Experts of a small language model.
Size: 9 layers, width 192, vocabulary 32000, 70.6M parameters.
Below are experts of layer 6 (counted from 0) of a mixture-of-experts language model. Rows are named router (the router's row for the expert), up (a neuron's input weights, with its number) and show model dimensions 0-191. Each number is 128 + 32 x the weight over its row's rms, rounded and kept within 0 to 255.
After each expert's rows: "gets" lists some tokens that make up at least twice as much of what it gets as of all text. This comes from a sample of Wikipedia text that the model never trained on. Tokens count by the router's weight.

# expert 46
router [101 104 164 131  85 152 157 152 146  80 183  89 128 135 182 165 123 112 126 113 162  67 174 174 145  93 129  75 202 172 105 150 149 133  72 135 165 131 141 139 105 175 140 126 150 142 107 161 149 119 193 150 128  94 112  99  82  76  73 124 125 144 121  81 133  88 137 143 169 130 147 143 131 136 127 113 125 167 139 129 117 101 126 127  88 134 132 151 138 121 157 140 149 131 129  79 138 134 104 149 162  34  71 140 105  81 168 176 131 152 145 144 157 121 144 131 140 101 186 103 144  67  69 142  73 149 112  97  97  92 144  76 127 140 180 135  81  80 117  65 128 113 101 163 137 171 157 134 142 132  82 152 104 151 120 142 146  67 111 129  69  81 144 114  60 129 163 148 128 113 143 153 145  76 147 223 146  98 166 100 205 109 105 135 158 154 150 145 178 150 178 144]
up1 [139 139 141 144 161  95 139 174 169 150 136  81 147 145 110 146 143 162 122 102 157 102  97 132 100 115 142  90 190 115 153 178  73  79  88 110 123 115 139 142 181 105 179 153 166 115 136 128 121 160 180 188 109 152 119 142  65 151 109  70 127 191 146 153 178  75 130 133 122 114  60 102  97 138 104 103 154 178 138 112 132  91 100 163 142 161  74 120  86 151 163 142 170 144 135 155 114 148 158 152 111  93 124  86 174 107 107 118  93 118  73 124 110 164 152 131 144 130 134 180  81 155  90 128 115 176 112  83 131  82 160 123  89 119  27 125  72 170 172 103 121 143 150  99 137 125  80 108 107 163 104  85 140 104 181  51 124 110 131  95  97 122 117 122 185 167  97 132  75 149 163 110 135 107 148 160 174 137 154 103 133 101  30 133  77 128 108 154 150 138 141 170]
up2 [141 166  61  90 155  76 125 112 138 111 172  92  84 104  41 145 146 175 137  64 110 144 143 172  74 192 165 146 160 106 137  89  93 100  85 155 188 165 122  90 116 156 138 101 119 115 148 148 119  91 143 196 103 138 150 156 170 164 148 157 173 153 186 112 138 103 153 133 111 135 117 147 132 107 144 152 172 136 110 136 163 165 108 158 122 102  69 118  93 123 109 127 128 173  77 136 118 148  98 152 170  96 108 137 140 184 127 153 155 108 136 138 136 153 150 122 131 104 118 181 122 120 115 128 144 150 184  85 164 106 127 148 216 144  87 189  84  51 120 100  77 148 112 105 127 108 132 129 117 198  36 135 117 166 122 129 128  81 124 104 158 149 130 174 149 124 158 131 108 116 137 199 136 126 150 119 104 204 136 113  90 125  91 177 101 146 171 153 124 130  79 154]
up3 [150 161  85 127 109 147  84 141 179 176 149 177 136 158  46 148 112 156 125 141 159 147 118  65 137  54 139 163 139 156 107 127 166  94 124 160 114 124 130 110 177 141 145  99 131 134 171 195  55 144  81 194 149 131 158  87 138 142 135 115 158 119 101 138  79 144 140 109 145 158  62 105 141 165 122 156 141 132 168 151 129 109 169 112 162 118 104 136 132 150 154  91 139 122  99 119 146 142 106 122 162 140 123 137 154  89 131 184 136  70  87 148 109 136 112 140 166  94  97 104  79  88  38 116 172 156 164  70  99 100 187  85 116 151  60  91 104 147  97 114 182  94 160 103 140  81 139  72 143  96 170 186 134 111 111  77 140 111 133 147 106 145 155  77 126  82 139 105 123 107 133  76 131 173 141 140  59 161 116  55 114  79 129 128 134 117 132 109 159 143  78 128]
up4 [ 82 163 125 158 142 167 179 144 161 134 141 170 147 174 113 170 181 145 142 136 129  98  81 101  81 176  85  95  82  81 114 126  93 127 176 137 140  81 101 171 180 170 141  97 110 159 144 116 107 145 183  98 156 126 125  86 123 135 176 152 143  86 125 151 112 116  81 228 144 167 121 151 169 173 138 165 134 134 139  93 140 168 142 128 150 176 145 120 147 152 135 139 169 181 161  97 167 153 141 122 150 172 119 125 182 103 106  74 131 162 152 123 154 193 110 222 155  59  84  90 133 126 124 115  76  94 201 105 144 147 118  86 113 179 155 142 139  89 107 110 101 157 110  98 117 127  94  83 115  76 143  87 129 114 138 147 123  94 123 122 180 173 172  97 127  69 118 132 134 122  90 184 136 106  94 155 134 107 142 150 171 102 156 100 106  67 128 121  92 161 131 131]
up5 [147 142 118 129  64  91  65 165 135 141 169 111 146 137 175 133 140 125 119 109 147  83 177 165 120 113 174 120 130  97 178 107 107 111  87 142  79 148 115 161  69 118 210 157 139 128 139 134 128 124 147 132  91  95 168 152 122 113  87 147 114  73 122 125 147 140 156 119 161 115 172 162 130 120  47 150 125 109 133 141 101  92 161 109  88 161 161 151 132  60 182 121 150 140 120 130 119 132 159 124 116  19 194 132 149 113 147 165  75 158 129 144 154 105 145 148 169  84 134  53 125  91 122  49 108 106 125 139  92 117 156 147 122 155  98 173 108 157 101 100 166 122 178 176  96 154 152 127 141  92  79  54 154 159  67  79 128 110 154 113 123  97 149 164 126 156 162 136 125  95 175  99  55 153 139 185 120 113 131 144 148 136 103 132 110 105  92 120 127 157 149  49]
gets: " in", " on", " during", " In", " after", "In"

# expert 138
router [158 130 107 122  91  59 162 143 139 162  76 126 153  74 134 149 126 102  99 104 124 173  87  96 121  92 137 102  99 169 108 111 138 122 132 165 109 132 159  65  83 102 149 118 126 137 118 161 135 117 157  96 173 167 124 141 179 150 138 190  97 166 159  93 115 128  81 131  83 110 119 114 168 100 161 115 178 121 124 138 192 102 162 133 114  96 114 195  64 108  68 138 149  79  90 118 131 154 125 127 121 144  79 101  95 190 105 115 153 148 110 119 155 125  82  81 129 125  95 128 153 119 111 128 130  96  74  81 105  93  87  72  63 157 176 157 182 146 109 182 130 161 155 111 152  96 184 168  88 136 165 155 143  68  99 135 166 129 132 109 161 164  98 173 178 179 110  68 161 115 125 140  86 107 161 143  89 106 123  89 140 147 168 103  81 150  68 139 138  46 134 128]
up0 [166 118  68  70 180  95 157 155 137 153 118 162  77 207 155 101 156  95 119  96 112  81 165 110  85 176 112  83 149 147 123 106  98  95  77 192 141  96 138 138 149 107 116  63 149 193  67 139 167 112  88 122 164 148 119 142 102 137 101  59 142 130 126 123 138 123 104 163 110 186 112 131  95 172 153 147 193 130 143 105 113 125 183  92  46 162  93 139 124 186 118 157 154 121 149  80  85 135 100 131 116 156 132 122 120 108  91 106 129  87 107 111 128 127 130 107 137 119 161  59 104 152 172 158 103 115 148 144 108 133 157 175 158  91 149 146 117 146 153 112 123 117 102  75  70 106 178 142 146 165 114  88 127 120 158 137 178 122  83 199 147  57 126 126 181 124 170 101  92 178 141 148 138  85 157 141 145 139 105 113 117 119  83 150 144 138  78 147 129 133 185  76]
up1 [102 213 135 136 168 110 149 168  71  69 150  92 123 125 141 162 150  97 184 124 133 111  80  74  78  76 172 116 191 156 159 120  77  68 126 166 138  85 140 103 140 114 179  95 124 135 118 118 142 110 113 120 141 127  54  30 107 118 130 113  98 214 150 110 125 129 102 137 145 123 158 152 108 201  84 185 101 110 112  93 108  79 153 113  81 141 116 114 100 150 174 186 133 162  95 166 154 144 109  95  92 156  68  99  75 131 159 152 173  85 122 102 139  84 125 103 125  99 176 143 150 119 105  95  98 133 135 138 115 176 144 120 117 107 159 130 126 114 137  55 119 102 139  69 164 141 109 125 165 126 144 137 117  82 158 150 146 128 130 162 167  60  89 142 126 159 117 111 155  85  94 124 156 144 119  82 163 193 143 103  96 150 133 130  97 108 149 154  98 111 138 115]
up2 [180  68 112 136 120 102  84  60 120 135  89 132 107 124 146 159 100  85 153 187 149 109 111  93 148 146 101 157 140 148 136 173  61 139 113  85 112 152 140 202 109 119 115 104 203 120 152 131  84 197 111 153 134 132 131 130 110 106 122 136 112  30 123 176 124 101  99 142  76 122 109 176  62  70 140 116 115  80 163 189  90 105 114 111 129 131 118  96 114 203 143 153 100  71 137 105 106 143 185 108 184 107 110 120 171 119 123 161 119 142 154  93 100 126 106 131  77 194  87 161 151 165 136 138  98  93 147  78 156 145 155 108 117  93 114 121 148 130 182 102 101  80 112 152 105  73 121  84 100 100 113 158 173 123 132 125 163 117 157  82  99  93  92 164 166 101  56 146 112 150 124 143 141 176 126 138  78 163 106 113 135 108 121 135 114 177 108 147 147 124 189 121]
up3 [103  87 174 101 107  76  77 169  93 153  84 110  94  75  89  96 145  96 134 156 131 164 109 114 144  87 141 151  79 105 137  60 149 121 160  99 162 145 114 151 125 158 118  59 116 104 128 122 149 177  90 161 115 104 121 122 130 146  69 121  88 154 102 181 161 144  69 138 109 169  79 176 137 125 110 155 145 137 132 152 103  80 122 101 132  75  95 122 111 127 100 206  71  74  95  46 175 162 115 178  83 131 117 131  98 162 153 133  87  82  83 156 135 115 142 120 178 140 117 133 136 115 173  95 116 174 142 140 109 164  91 151 143 136 113 118  83 105 138 127 154 103 141  89 145 133 197 187 139 137 144 193  88  33 103 172 119 136 138 114 137 202 192 138 135 166 101 163 111 160 143 133 160 143  95 130 128 113 134 143 112 136 127 126 109 166  88 107  83 156 105 166]
up4 [116 119 154  50 131 175  98  77 145 156 119 142  99 201 153  80 144  91 197 152 142 116 156  90 153 103  91 113  74 125 224 126  77 170 116 137 107 148 119  71 171 129 117 137 115 113  90 112 203  95  66  91 162 118  70  84  91 137  96 176  63 144 105 107 122 120 169  82 117  82 102 101 110 139 113 112 154  25 161 124 130 109 194 170 164 142 116 112 114 119  87 128 114 104  77 137 118 105 146 116 126 146 141 104  85 118 105  67 162 111  95 104 138 106 100 121  94 153 130 130  79 131 152  89 116 122 143 161  93 165 121 103 115 128 104 126 116 152 152 163  98 108 115 199 138 152 152 153 163 165 157 114 107 145  88 131  90 143 142 130 181 132 134 137 144  81 149 140  94 159  79 136 205 124  88 117 109 105 135 203 169 123 127 145 103 132 114 116 158 144 125 109]
gets: " 1", " 2", " 3", " 4", " 5", " 0"

# expert 30
router [159  91 138 147 165 155 159 149 179  87 106  97 138 124 144 115 133 133 122 121 161  78 166  81 134 120  75 129  98 118 119 193 116  99 117 133 127 108 133  72 193 113 114  73  54 147 145 105 147 186 130 163 116 146 193 128 146 180 136 107 127 117 158  72  66  98 134 163  87 111 116  99 130 106 139 191 137  92 181 107 152 157 194 176 171 167  86 197 173 171 160 154 142 139 140 156  82 156 150 125 148 123 106 114 131 136 131 111 116 136 176 192 116 141 169  88 127 147 107  95 100 148  87 125 115 183 103 136 193 119  76 106 152 166 144 119  86  90 157 176 124 178 149 160  95 116 138 126 175 129 159 209 103 101 130 122 150 169 108  98 134 114 176 131 106 161 164 117 160 132 133 147 146 174  71  66 172 150 103 109 147 127  66 157 114 123 127 113  84 155 138 159]
up0 [133 111 192  57 163 136 107 125 101  66 128 115 104  93 173 184 144 107  98 118 131 162 121  92 146 124 115 122 152  84 134 105 177  91 160 156 119 124 140 134 128 104 171 127 143 130 153 164 106  68 132 119 129  97 119 122 146 129 126 104  87 111 149 100 135  90 134 130 174 179 132 120 123 136  87 104  95 139 112 121 125  77  96 165  58 138 160 123 150 112 109 177 102 140 109 161 134 142 159  92 138  92 129 169 108 108 111 142  43 101 124  84 127 119 124 133 176 139 116 150  12 145 130 111 174 101 136 122 123  72 131  95 164 122 140 114 207 109 185 122 175 133 115 129  81 154  85 130 111 154  90 116 151 174  68 212 148 154 112 167 141  62 115 112 137  87 193 132 179 139 182  79  82 112  98 142  91 142 190 150 148 120  78 128  51 149  91 153 123 152 123 135]
up1 [ 45 165 136 131 119  94  97 108 143 121 155  90 169 132 123 115  87 163 117 115 161 114 200  56 120 105 113 114 105 128  91 131 133 148 163 140 148 148 199 105 144 131  53 162  59 154  97 174 119 117  94 133 119 169 152 121 153 111 141 142 160 107 198 158 206 163 178 135  80 132 120  97  95  85  85  98 114 135 132 168 154 148 142 150 125 135 135  73 126  99 140 186 124 165 134 156 111 104 116 166 146 110 117 118 111  68 123 113  97 144 129  83 177 105 171 178 114 137 135 117 176 155 143 105 102  82 121 105  93 189 147 108 133 168 118 142  84 143  80 144 138 129 148 182 139 109  67 126 110 121 119 132 126 148  69 162 154 135 121 107 129 118  47 159  83 176 180  96 151  84 119 142 175 115 140 100 139  50 131 195 113 103 112 130 118  68 105 176 145 149 148  92]
up2 [116 130 154  79 163 128 140  96 166 121 161 157 174  88 152 169 123 140 142 141 123 175 100  84 203 115 165  97 124  88 120 141  69 130 100 140 100 121  89 132 146  90  54 132 168 108  85 108 135 143 169 115  68  82 139 168 111 158 176 136 154 197 126 122 116 132 136 143  75 179 119 141 163 150  98 146 162 150 130 116 168 125 100 118 136 164 148 124  67  99 166 216  96 122 119  92 143 110  75  76 120 138  94  85 117  91 148 154 129 153 192 146 131 118 102 139 124 148 107 195 180 113  77 103  67 128 153 112 132 139 154 144  94 110 206 115 187 134 146 204 143 135 132 145  89 167  65 176 153  80 167  64  94 124 101  91 158 143 163 167 156 144 115  79 151 130 134 123 112 167 133 137 135 141  78 185 135 129  96 168  72 146 144 147 123 111 125 147 114 109 140 143]
up3 [142 145 145 135  92 137 112 142  56 168 191 150  93 104 176 118 136 110 157 131 161 155 102 132 141 136 161  85 137 146  93 163 173 137 120 170 145 105 146 144 153 134 121 153 157  51  75 138 142 185 148 122 149 142 132 138  88 142  87 121 164 153 121 114 106 160 129  85 135 156 116 161 161 172 133  42  99 160 141 153 139  95 181  83 203 108 225 105 102 140 137 127  97 174 135 131 135 100 117  93 147 140 142 176 141 154  72 107 102 173 164  60 133 150 103 104 106 140  61 114  89 172 181 187 108 136 129 106 135 131 164 134 158 100 117 123 145 147 133 205 171 107 180 181 142 161 145  76 119 111 150 172 132 179 101 105  78 118 105 186 134 158 180  80 167 145 136  84 165 116 124 118 114 152 166 118 102 132 150 117 122 141 107 196 124 142 139 194 139  99 115 113]
up4 [123 171 124 122  89 158 120 128  76 155  86  60 147 151 168  70 122 125 112 132  99 137 108 169 193  94  93 161 116 153 176  93 121 104 143 108  68 153 145 150  79 187 102 148 105  20 115 116 139 156 116 108 132 115 107 153 137 147 118 103 202  71 118 119 171 115 118 150 153 102 174 136 152 128 152 123 103 161 103 115  98 105  89 100  95 120 115  85 116 166 115 123  52 101 132 197 109 143 169 153 100  70 125 164 101 121  81  60  86  69 146 129 128 159 156 177  78  98 145 125  98 112 136  86 131 107  91 129 113 122 132  83 160  96  96 130 100 101 168 106 106  97 149 130 129 152 185  44 124 183 113 109 132 116 140 158 107 161 139 114 112 161 135 157  77 231 105  87 149 123  89  94 146 182 129 152 127  99 107 147 147 119 154 123 143 145 145 112 133  87 114 138]
gets: "'", "(", " Born", " name", " Spouse", " President"

# expert 81
router [113 137 134 126 157  76  82 132  66 148 133 128 163  98 123 122 138 150 147 107  92 117 134  70  94 155  90  77 155 110  89  67 134  66 141 103 120 157 128 120 158 171 139 127 137 129 163 192 154  85 177 156 118  85 143 130 158 143 150  81 106 145 166 105 141  93 112 169 122 175 141 126 162  90 158 117 119  59 110 146 172 147 144 158  73 120 133 118  91 158  67 112 130  96 159 136 115 152  86 107 124 129 165  98  54 121 118  94 163 161 116 145 104 103 173 105 174 166 161  89 133 127 128  68 147  97 163 141 100 121 129 121 133 121 157 147 179 113  46 115 158 145 109 139 126 153 213 134 114  85 156  96 170  69 153 105  54 169  77 167 187 188  75 176 147 140 110 106 165  98 163 124 121 103 144  84 117  88 138  78 104 133  79 160 140  94  94 140  84 119 138  98]
up0 [155 133 112 134  69  96 171 105 120  79 165 117  62 144 114  74 112 114 147 178 136 161 146 130 142 154 112 129 123 126 110 127 166  75 127 109 130  98 120  90 110 128  69 160 150  92 123 101 127  65 123 156 136 131 160  83 109 130 118 187 135  60 135 126 142  69 184  71  79  88  70 118 123  61 106  95  71 157 143 210 135 144 161 108  94 140 146  86 184 167  91 118 127 115 106 102 123 144  98 154  93  53 151 178 139  93 138 161 174 104 123  97  57  79 140 142 150 133  94 172 110 129 135 112 112 130 130  85 165  50 138 120 109  92 161 130 101  74 104  96 146 132  98  65 138 141 168 113 135 117 100  97 178 114 135 147 147 108 141 100 124 121 112 143 134  93 138 153 131 129 141 107 142 170 105 155 129 174 196 168 149 136 100  83 161  96 146 141  30 110 144 119]
up1 [103 143 138 131 155  77  97 123 152 131 128 124 158 110 109 109 129 137 140 178 161 106 154 129 118 132  99 151 164 103 135  85 141 156  64 115 124 139 157 144 198 128 104 183 122  94  72 197  56 136 128 130 144 131 116 113 122  95 106  89  92  99 165 115 101  87  82 170 111 157  75 135 107 110 135 143 146 148 118 121 160 133 147 149 128 182 143 117 127 114 101 136 117 127 106 109 129 113 170 206 135  78  89 136 156 147  85 126 104  98 135 140 151  61 177 167 125  82 131  75 204 182 140 125 141 107  54  83 104 129 157 177 117 106 109 142  97  95 143 113 122  77 127  84  68 109  65 172 104  78 109 135 105 100 128  70 156 119  97 154 159 104 166  71 152 183 100 133 116 155 116 106 122 216  90  98 127 155 114 153 204  94 174 109 134  91 184 112 133 135  97 186]
up2 [159  91 118 138 130 128 124 107 125 116 102 110 153 144 127 152 135  72 196 100 117 135 132 143 121 103 188 147 141 132  95 117 121 168 167  87 123 138 124 117 147 119 128 170  67 137 128 106 110 159  99 182  92 160 203 127 112  51  76  96 165 125  94 118 140 123  93 111 120  52 114 162 121 125  64 126 201 155  94 177 108 154 142  78 161 105 110 135 105 141 102 141 117 137  90 132 118 127  80 152 202 145  90 108 138 149 137  90 187 104  65 120 135  63 129 122 132 101 137 132 181 156 138  82  81 137 126 146 139 100 153 198 130 109 132 171 129 156 144 176 122 109 117 128 124 160 124 159 118 209 148 104 185 131 189 109 122 164  90 170 120 124 112  49  84 160 112 162 117 118 162  85  64  92 157 106  64 143 164 113 109 149 105 133 144 153 224 117 112 117 118 131]
up3 [114 131  99 185 182 166 117 127 123 137 106 115 102 120 134 126  93  76 136  87 150 108  97 169  55 104 148 138 164  95 143  89 139 144 111 103 136 134 137 132  50 145  77 127  96 116 126 141 127 155 133 131 151 187 118  46 200 130  82  76  70 123 168 148 147 119 138 167  92 157 116 113 115  87  87  87 159 176 147 146  95 104 155 149  95 102 118 123 161 171 106 135 183 106  95 158 187 136 151 112 163 109 153 112  95 147 132 123  96 184 138 136 113 149 104 117 147 117 129 206 112 109 107 142 127 160  54  78 124 170 131 177 143  85 124 107 172 106 119 139 103 153 103 120  96 103  95 143 130  61 107 143 167  74 216 108 106 148 153 183  81 196 140 144  74 108 144 135 132 132 161 155 125  89 127 122  53  71 111 145 131 172 136 127 145 132 112  77  87 140  88 105]
up4 [159 123 125  91 125  77  95 126 125 146 185 104 143  91 128 152 177 126  99 169 154 105 132 139 167 129 152 128 169 181 123  91 140 132 125  78  86 113 121 107 102  76 120 138  82 108 132 114 139 123  90  99 164 142 141 117  70  95 149  55 128 137 111 125 102 150 108 130 186 105 167 142 139 103 165 127 133 156 154  59 116 127 175 152  83 117 142 141  84 153 141 135 157 108 157  80 140 145 145 190 157 110 141 107  88 118 168 122 196 127 144 153 148 194 153  97 152  97 139  64  43 145  96 151 121 186  86 119 123 144 146  95  65 169 132 192 106 169 167 135 137  78 124 125 163 146 140  62 159 157 197 149 107  90 146 142 129 151 182 145 114 139  92 193 121 144 172 167 143 103  80 137 134  30 167 117 103 179 162 159 161 124 104 170 155 151 163 130 129  97 147 116]
gets: " ", " (", "(", " (7", " \"", " −"

# expert 89
router [147 167 144 179 144 167 193 117 170 117 129 142  94 114 146 127 141 159 143 104 121  90  97 161 159 189 102 134 147 104 167 127 118 123 121 127 137 129 107 136 126 146 134  94  64 150 123 131 149 191 102 145 108 166 163 120 159 156 146 106 132 125 124  90  88 161  87 156  75 132 164 105 125  95 121 158 171  59 119 164  89 137 183 100 158 186 101  96 192 148  72  79 119 160 140 144 117 113 144 167 117  54 171  92 166 137 104  95 132 159 121 161 114 147 154 154 159 115  85 133 139 132 105 102 168 141 111 114 147 156 142 114 101 146 176 121 167 129 168 146 156 178 143 160  49 133 167 167 173 139  77 165 149  82 176 150 137 136 117 142  39 176 117 110  91 133 156 150  86 216 153 119 161 146  73  96 163 161 105 151  86  94 112 134 110 143 121 157  55 198 131 121]
up1 [ 81 124 173 133 157 113 150 109 111 105 124  68 157 118 101 154 139 116 139 116 145 103  98 122 165 142 126 141 103 141 155 135 134 106 121 133 179  97 121 155  69 104 105 162  89 107 176 139  84  98 141 150 152  92  94 183 113  90  94 114 122 166 127  85 128 167 162 156 143 124 113 176 137 128  74 113 150 220 150 129  97 188 121 118 124  86 141 133  92 147 132 116 145 179  85 121 197 147 181 159 147 120 118 143 110 107 122  54  86 132 146 103 161 168 168 206 149 123 117 147 121 147 185 145  98 105 139 173 150 130 114 123 115 128  96 148 106 134 113 141  97 112 121  77 140  89  84 105  38 147 135 181 112 114 103 116 107  83 105 160 176 196 117  93 134 165 107  67  98 173  41 197 123  82 186 133 163 137 168 147 140 116 155 174 172 139 130 174 135 105  74 156]
up2 [165 113  65  91 143 164 158  53 176 132 140 119  66 101 125 125 173 169 134 135 161 129 129 164 116 139 109 156  80 134  58 143 149 137 120 103  98 110 178 142 182  91 195 120 169 104 155  89  70  96 106 108 161  93 162 115 121 126 114  94 140 150 107 121 123  77 111  95 116 158 152  62  68 128 116 154 180 117  90 158 122 112 113 138 129 202 147 128 114  97  90 155 117 147 137 104  81 147 129 153  78 199 120 146 108 130  90 120 137 108 120 204 165 145 155 115  78 164 173 125 156 147 120 119 128 158 139 144  84 138 124  91 121 122 140 162  98  92  87 188 113 140 175  91 159 155 196 125 120 166 173 151 219  83 145 144  84 106 153 114 156 141 174 135 118 162  78 158 128 133 127  89 121 137 103 147 146  93 129 105 135  97 106  77 189 106  95  92  91 121  80  97]
up3 [ 87  84 153 110 157 112 118 137 188 145 140  74  63  59 152 122 100 175 141 143  92  69  91 167 141 150 118 101 175 139 115 170 124 114 114 107 172  95  96 149 132 106  83  85 111 133  86 221 108 136 146 174 155 160 181  61 154 158 157 104  82 121 105 147 156  97 132 131  79 142 165  68 175 124 144  71 149 103 165 128 157 109 139 103 153 130 157 130 100  86 147 114 107 131  74  94 134 132 114  93  94 165 103 106 128 181 117 116 108 114 141 127 150 123  79 160  86 106  92  59 109 143 130 187 146  54 160  84 151  65 129 107 120 136 137 185 116 122 142 136 100 132 163  98 126  84 157  97 115 123 124  95 117 143 140  75 118 119  97 108 154 114 101 147 160 181 109 119  78 125  43  63 135 122  53 128 118 137 180 123 140 162 124 119  78 160 159 146 126 131 142 124]
up4 [129 124 110 136 123 148 142  96 113 106 137  96  74  89 121 196  94 108 129  88 119 139 110 173  86  64 135 146 143  91 168  91 154 125 113 164 179 103 141  90 106 123 142 112 186 115 118 137 195 125 171 136 133 205 140  80 150 107 157 157 144 116 132 123 119 134 103 112  88 113 139 133 113 122  97 100  89 155  78  91  50 150 219 106 132 134 143 121 143 154 164 111 144 136 120  83 125 132 132 121 161 136  83 103  98 128 146 144 150  98 104 149 120 120 141 210 140 187 121 102 152 112 121  87 109 130 107 169  70 131 137 122 164 150 221 106 167 141 144 122 139 150  77 150  87 176  97 165 130  79 131 139 171 140 147 142 124 134 109 131 139 156 105 100  68  93 205 179 120 179 131 108 113  68 139 177 178  91 119 166 118 204 107  98 127 135 130 131  57 200 122 168]
up5 [ 87 151 146 144  21 110 163 174  98 132 114 156 160 140 184 136 114 141 159 125 158  93 110 128 134 113 152 146 161 117 183 132 146 142 132  82 124 134 132  83 149 151  94 110 191 103  56 142 106 139 188 153  99 142  57  92 106 131 113 108 150  71  88 118 172 196 143  89 139 152 123 120  64 150 171 109 119 129 106  95 130 115 122 102  83 114 149 162 157 123 102 100  93 121 145 128  64  69 153  79  75 143  81 108 127  98  65 105 151  95 114 141 185  82 122 125 156 118 155  98 147 146 124 142  96 120  97  99 103 101 136 167 118 131 145 180 128 170 171 128 158 109  68 167 126  95 123 106 136  61 106 180 111 131 151 187 100 118 173 128 115 132 132 121 139  92 200  63  93  83 134 184 146 171 108 119 113 138  81 116 103 138 204 104 124 160 150 131 107  97 145 136]
gets: "'", " one", " Education", "’", " Parent", " Occupation"

# expert 183
router [ 87 125 131 162 108  89 171 121 138 153  93  93  82 142 154 119 144 104  78 108 159 122 102  72 129  91 155 126 150 179 123 168 134  80 100 126 187 166 155  81 157 152 112  85  99  78 112 173 134 135 121  87 152 174 118 123 161 136 120 107 108 146 160  63  96 134 163  85 119 111 157 135 126 108 160 109 185 171 125  97 180  55  99 106 135 165 105  76  94 128  54  85 139 117 104  75 114 146 155 151 101  90 107 127 122 138 164 220  89 164 140 148 141 158  62  81 125 154 137 113  61 122 136 144 140 148 138 159  76 101 124 131  80  87 203 184 141 150 170 182 123 131 143 115 184  98 152 122 123 141 174 140 106 164 126 121 133 125 127 113 122 168 119 112 131 176 150 103 178 114 121 108 167  95 129 142 169  54 105  80 154 163 166 134 126 165 109 168 129  78 130 173]
up0 [ 56  89 161 152 124 100 107 107 129 101 134 147 159 141  98  94  57 134 141 114  84  73 151 139 103 150 142 150 193 202 160 189 132 153 156  47  81 113 155 135 164 147  67 102 145  73 142  91 133 129 131 180 172 123 176 126  91 125 188 113 151 156 231  85 113 102  95 148 123  96  86 151 103 136 142 139 115  87 154  86 129  84 122 152 120 155 188 115 147  95 112  83  92 145 149 139 179 134 109 125 121 163 128  68 115 126 143 113 112  48 115 214 153  84 131  95 123 133 151 126 121  90 104 151 145 174 172 176  87 113  85 131 130 132 155 134 110 114 120 107 130  83 151  84 150 118 102 130 113 115 116 118 145 134 165 142 161 124 175 160 184 100 104 111 104 157 123 104 143  68 108 155 175 110 172  96 173 147 110 152 146 103 155  80 123 129  91 137 131  77 136 120]
up1 [153  34 139 105 133 146 134 137 139 137 154 122 128  66 140 143 139 109  70 166 110 133  65 138 161 165 159  59 155 135 112 128 164 155 158 131 142  95 100 100 119 117  99  95 146  73 127 157 132 160  93 133  80 125 127  87 208 127 135 165 115 144  94 128  84  81 175 105 134 138 138 133  96 118 161 121 114 161 139  97 165 151  44 122 161 148 153 116 133 115 142 107 183 140  39 178  72 121 184 142  85  74  64  91 186 121 120 141 124 147 105 126 186 145 116 106 148 173 180 135 158 103 123 141 167 123 107 100 176 109 164 139 136 163 131 119 170 128  95 105 143 125 188 114 165 148 159  95 150 132 106 124 153 152 175 152 116 148 104  72 131 167 105 132 146  88 157 176 122 164 143 108 152 174 111 178 109 117 114 134 149  37 119  87  64 103  99  92 145  95 167 106]
up2 [120  92 107 138 166 111 122 118 122 172  96 134  75 117 109 149 114 138 103 108  95  88 132 125 151 118 151 144 163 180 100 111  90  54 134 138 132  80 121 128 152 149 115 114 112  94  85 123 103 110 136 160 148 124 102 117 149 121 106 105 149 131 167 136 231 129 117 119 118  83 107 117 142 148  60 110 112 156 118 142 148 139  97  68 128 142 188  82 129  99 124 125 101 136 114 109 152 185 117  91  77 169 126 122 120 160 117 123 157 161 149 127 110  89 179 127  57 149 168 132 125 118  96 104 178 143 164 153 117 105 124 123 161  88 137 190 135 126  82 147 113 114 138 191 150  87 111 243 146  90 157 115 173 107 184 183  36 149  81 137 128 152 168  50 141 143 145 110 167 102  82 130 131 165 147 112 117 126 130  70  88 141 130  20 112 136 103 164 166  98 110 122]
up3 [126 109 160 155 107 117 198 105  61 107 121 135 110  93 158 141 129 122 106 122  75 153  99 141 172 109 139  97 120 105 111 127 128  82 132  74  82  97  91 119 168 116 179 157  98  63 160 152 207 126 160 110 126  96 158 104 111  91 117 177  84  50 155 142 160 143  83 169 169 119 113 134 109  96  86 100  75 159 146 153 188 128 175 136 174  79 113 106 101 113 216 128  90 133 107  98 149  74 104 105 189  56 138  98 125 140 177 153 134 125 121 135  66 159 172 154  90 111 172 174 144 158 109 119 111 120 139 104 130 113 124  82 159 110 116 128 131  95 140 159 130 138 111 244  93 140 159 148 131 153 135 156 137  81  93  91 151 150 119 111 139 130 120 115 138 166 169 170 206 107 164 122 101 125  89 115  95 112 150  86 140 115 111  97 100 168 131 134 106 146 110 158]
up4 [135 158  99  98 150  85 120 161 107 109 136 144  97 155 109 164 131 120 156 116 141  95 145 121 152 135 167 117 130 136 130 125 133 137 202 154 155 106  47 132  96 141 162 132 146 142 178 194 146 130 161  67 120 186  53 131 124 133 143 121 130 118  50  95 178 113 120 115  90  62 110 105 140 144 104 117 110 108 148 119 154 119  96 115 122 194 118 111 130 172 148  98 148 133 181 133  96 183 129 132 144 148 160 146 172 152 106 136 145 162 152 134 106 150  91  84 114 112 154  77 129 124 102 157 133 211 132 156 125  72 126 135 142 104 167 186 128 165 147  88 176  63 120 147 137 145 112 175  94 104  67  94 153 118  94  89 134 110 108  60  84 142 112  72 109 128 209 110 103 146 193 115 141 170 114 124 143 157  60 115 135  49 155 162 143 153 164 137 113  98  81 197]
gets: "–19", " 17", " (18", " 16", " 15", "–18"